config.toml
d_model = 256
activation = "squared_relu"
routed_scale = 2.0
balance_loss = 0.00218
router_bias = true
init_std_router = 0.00612
beta1 = 0.9
batch_tokens = [32768, 65536, 98304]
steps = 7898
dataset = "wikipedia_en"
Below are experts of layer 11 (counted from 0) of a mixture-of-experts language model. Rows are named router (the router's row for the expert), down (a neuron's output weights, with its number) and show model dimensions 0-255. Each number is 500 + 25 x the weight over its row's rms, rounded and kept within 0 to 999. Numbers have three digits each.
Before each expert's rows: "raises" lists some tokens whose logits its average output raises strongly, later layers aside. This comes from a sample of Wikipedia text that the model never trained on.

# expert 26
raises: " ", "\n", "---|---|---|---|"
router:527532496475497508523498504492538496488497462489512483531479497482502507472479489455540522448497484501520517521473467484464491464514527499479492478492485486494488458538554517507480503522495499515502511518506498488492528508520493468497512549509507543464488432521523525472555523488506539521514500518469520510516513494510563495504504499469517467516466575459502457495502492483477505491553539507499499516462533531544497528480455498493513556551501557495497508513500497480517497531468527482474502518488512481479478495500508467492483490515503509480532533558451465497447483516500463522499536470501493490493512499505480505461463511516471515489532489515496510483492517475505514462499498505516478533508481472522443559515508482514455517524491502528546473483550451512442502495525486
down0:515489504510460507498528487532484480549498509498528520491479532531513532509529536500468493505465493504488533474496547474556513534468480507573510487514541493478527534510503508476461489455475485485519498501461533507501479474518511504487507501490514492478496478483505502510511498539504480552491512494482505479500431551501489496506544523466472549561495475490485506500528505471510499516500523448479491461523477495540519503481525498531521522509465504489483510493534530504515466503539507473535465515518489527479523504532471484493487528468479515494471462549504470500510535521507507493500452506520516503535528464488496472529481525521473518520520505463511517461467542526499552539486492444516486497462481481526474493526523502538461539487461508461515504510519516545445495532510535

# expert 17
raises: ".", "0", "2", "Despite", "1", ")."
router:539529500470496515479522478493530512501480506520508534477529497468497511511486538465462514482501495467539508501487493485439548534492519498478515508543450520475474490544543540508457495513503485526482503485491517516479512513519457508501504540523529515523471461496499492490578518481510497497528492504476526481498472497501542493488491494521491488527449527505535494497488469499520562471546567514496531503454493523512488507467493506477494538510531512503511549513505485475511497517473532481513520501505518540475531499498480416495537491481471514453498522496473520500481509517497468509520497485507508518513532499525491531495459497511498532504503492515495517505502551505531510503493498531503467503481498477496502588488506505478424489503466492549517502494548434508506504510541465
down0:465482507497515472518479510482463502489497534498494500467443529507527501528513447491484480495507525448518473479511527498512490536523525483504519510526493506535507557489509458513501458518502487502527531514509532479484508506462504476471483506455483489484481505496506551448497537497501499501529502535498503502550477500495555554523492519454513547473504514532517521516511488462493486529475561525462487482496508496461519471491537485503490515541492514511498472473503496537526467485516487430499531486473503472514488476521492538528501483482498518495495449503480488528494523483517471532516485512510463533514513439513478496479541494530491546531458504550507446505533428499506502519520476479499495527464530492476500530491501526545473494561497534516499491487475513538514500519486468

# expert 64
raises: " chronology", "father", "ridge", "ny", "ovich", "gastropod"
router:531524498500483526482479511527502486497483489499514489521493533495527472480519519488482532521503489486466515488501452497501500521460512495463499537497466493504489472537547503520485467518505525507510515489489506486503494478547498500481519495474467491507487479506498522461557513505515468479546530519478529471491501482506553521474474518525511462521461540515516498502488477494519532542506541524513507516458498533516495519518470481471444489507496540474488537533502475507511518522477482478462465488468468488527517509498475486542505524454524541490535573517479485467492490500508488471493479478504508506505531512464520482470476505540477556514570471550494529518492528477526512453521418485551469502488496468543488510482518479466495510527530498542533467484524486528481525513535461
down0:510494525501525493480520507493514532488526517548482486493487526525444508531505496526490519523513514507494528462512493520541504508463493475506519500471434512524456521491525498495490505513506462466500490482561497479507502522531480484538528500451499530532491498484508475502530501499498465481463519454506472497530491476501434487543574528486511510496536503500481482509512502508516546496500518502548553499508504486479479494475486497525532484499501507535503529472513491532425543527504511510496474527510512456465485510519439504478494499506480500490460525526540493469528499470501502511530503510514507488495502537478495507457480529481517542469492485480513496477491556499435511486501502470493463458445472480507472476520537490553546497536484487514542472495478465494468514499477451

# expert 22
raises: ".", ",", " to", " after", " as"
router:534521536523463528508516488532481469510480491525506538508520477516498466449469537460523521509535458478507512507498471488448502495512485477520508518542497493492526512527516559472484480487483498537515517493495483486478513481511484535462525499473493504493516504513481477490531488507475497516549532559468512473487502502510501487488538479470483469531472565498520463520470500532472541519526561489447516492497511522476489532500475484502491543531542515531500489523497497482517518546505547477493465512517489513508484515502481489514503491513498492459523530525476484490487479523522486515467518429539500473503497509475523482508436506471502534499566458487496499501486493503505510491512469522508479487488493505520510539526524494455479495517539499497506492518585502506455553526536459
down0:508482523517500496525528500491481466506528480499503472449511485455499493481570532498493476516483488542464535483489537541458479507529516559504448476518513477512479450508492503441516471481450489516531446482455517486490446505506560438516510519530499527532518505488509521508466520544532484474461525510492467496485494517441536483504516493518505486488509484511482523469522506456518473490493513471510544527471516494497502486500483455540513472494480476512522443480490514489511510512510497493484464516468547475508480512493481494531474521487508507511510481496517490474517503488526532477506518535460501504476525504491498492559523505466512492536467526460493507508496498530488491459568499494500532483515508518521530527506460534528494482459536533491488485527491524504531481489503528

# expert 73
raises: "ties", "ions", "ts", "ities", "ries", "ach"
router:513519513549487542488558512524502482525498498508516511497517517495499475484492521452494493509476470520500545518569476462463519482506504446499532492515506494476509475527551546497468456487480475549519517487504498495475482493496457510485532548508505507482508456520526521502507528494506505483498509508498489508487473477517543516469523495477507495517512495493460467493471473526469523502533513481540520476479516586502496517509458505486463492498522480520514513545522484484515498529484566509501464489505480489522524498540497464513547508474515489450525495541488484492467514505523504485457502492509481475480549491508499486503461521479512495544516463496499477508558533467481510502543497517529471499447496507479511569501520505485473475555495470501542480480551484485489537513520501
down0:510522513497457528484400490484510524488479500543523485497463476472511501463470487492480547492463496495520504518503491513525453510463474534482512492577492493517505510467529514511516536495503481523472523516459476490515492469496513485454487485481470498542548486497441495498513503502518494522511466497505476501516517516500505537486529517542463490486525477509559486516516529481512499515489498501480463479544479461482498488528554477517570511499489492496513566467547547471477540444478504456544515513494496536468489511465499506507553513476465514506528526503494508499525477472480486530515541487476493512509535521516489499484511515509523522459478524483538529493453492492513516531495505497502530516534487470502510463551479493521489464494493518525465516511502502487488490503510504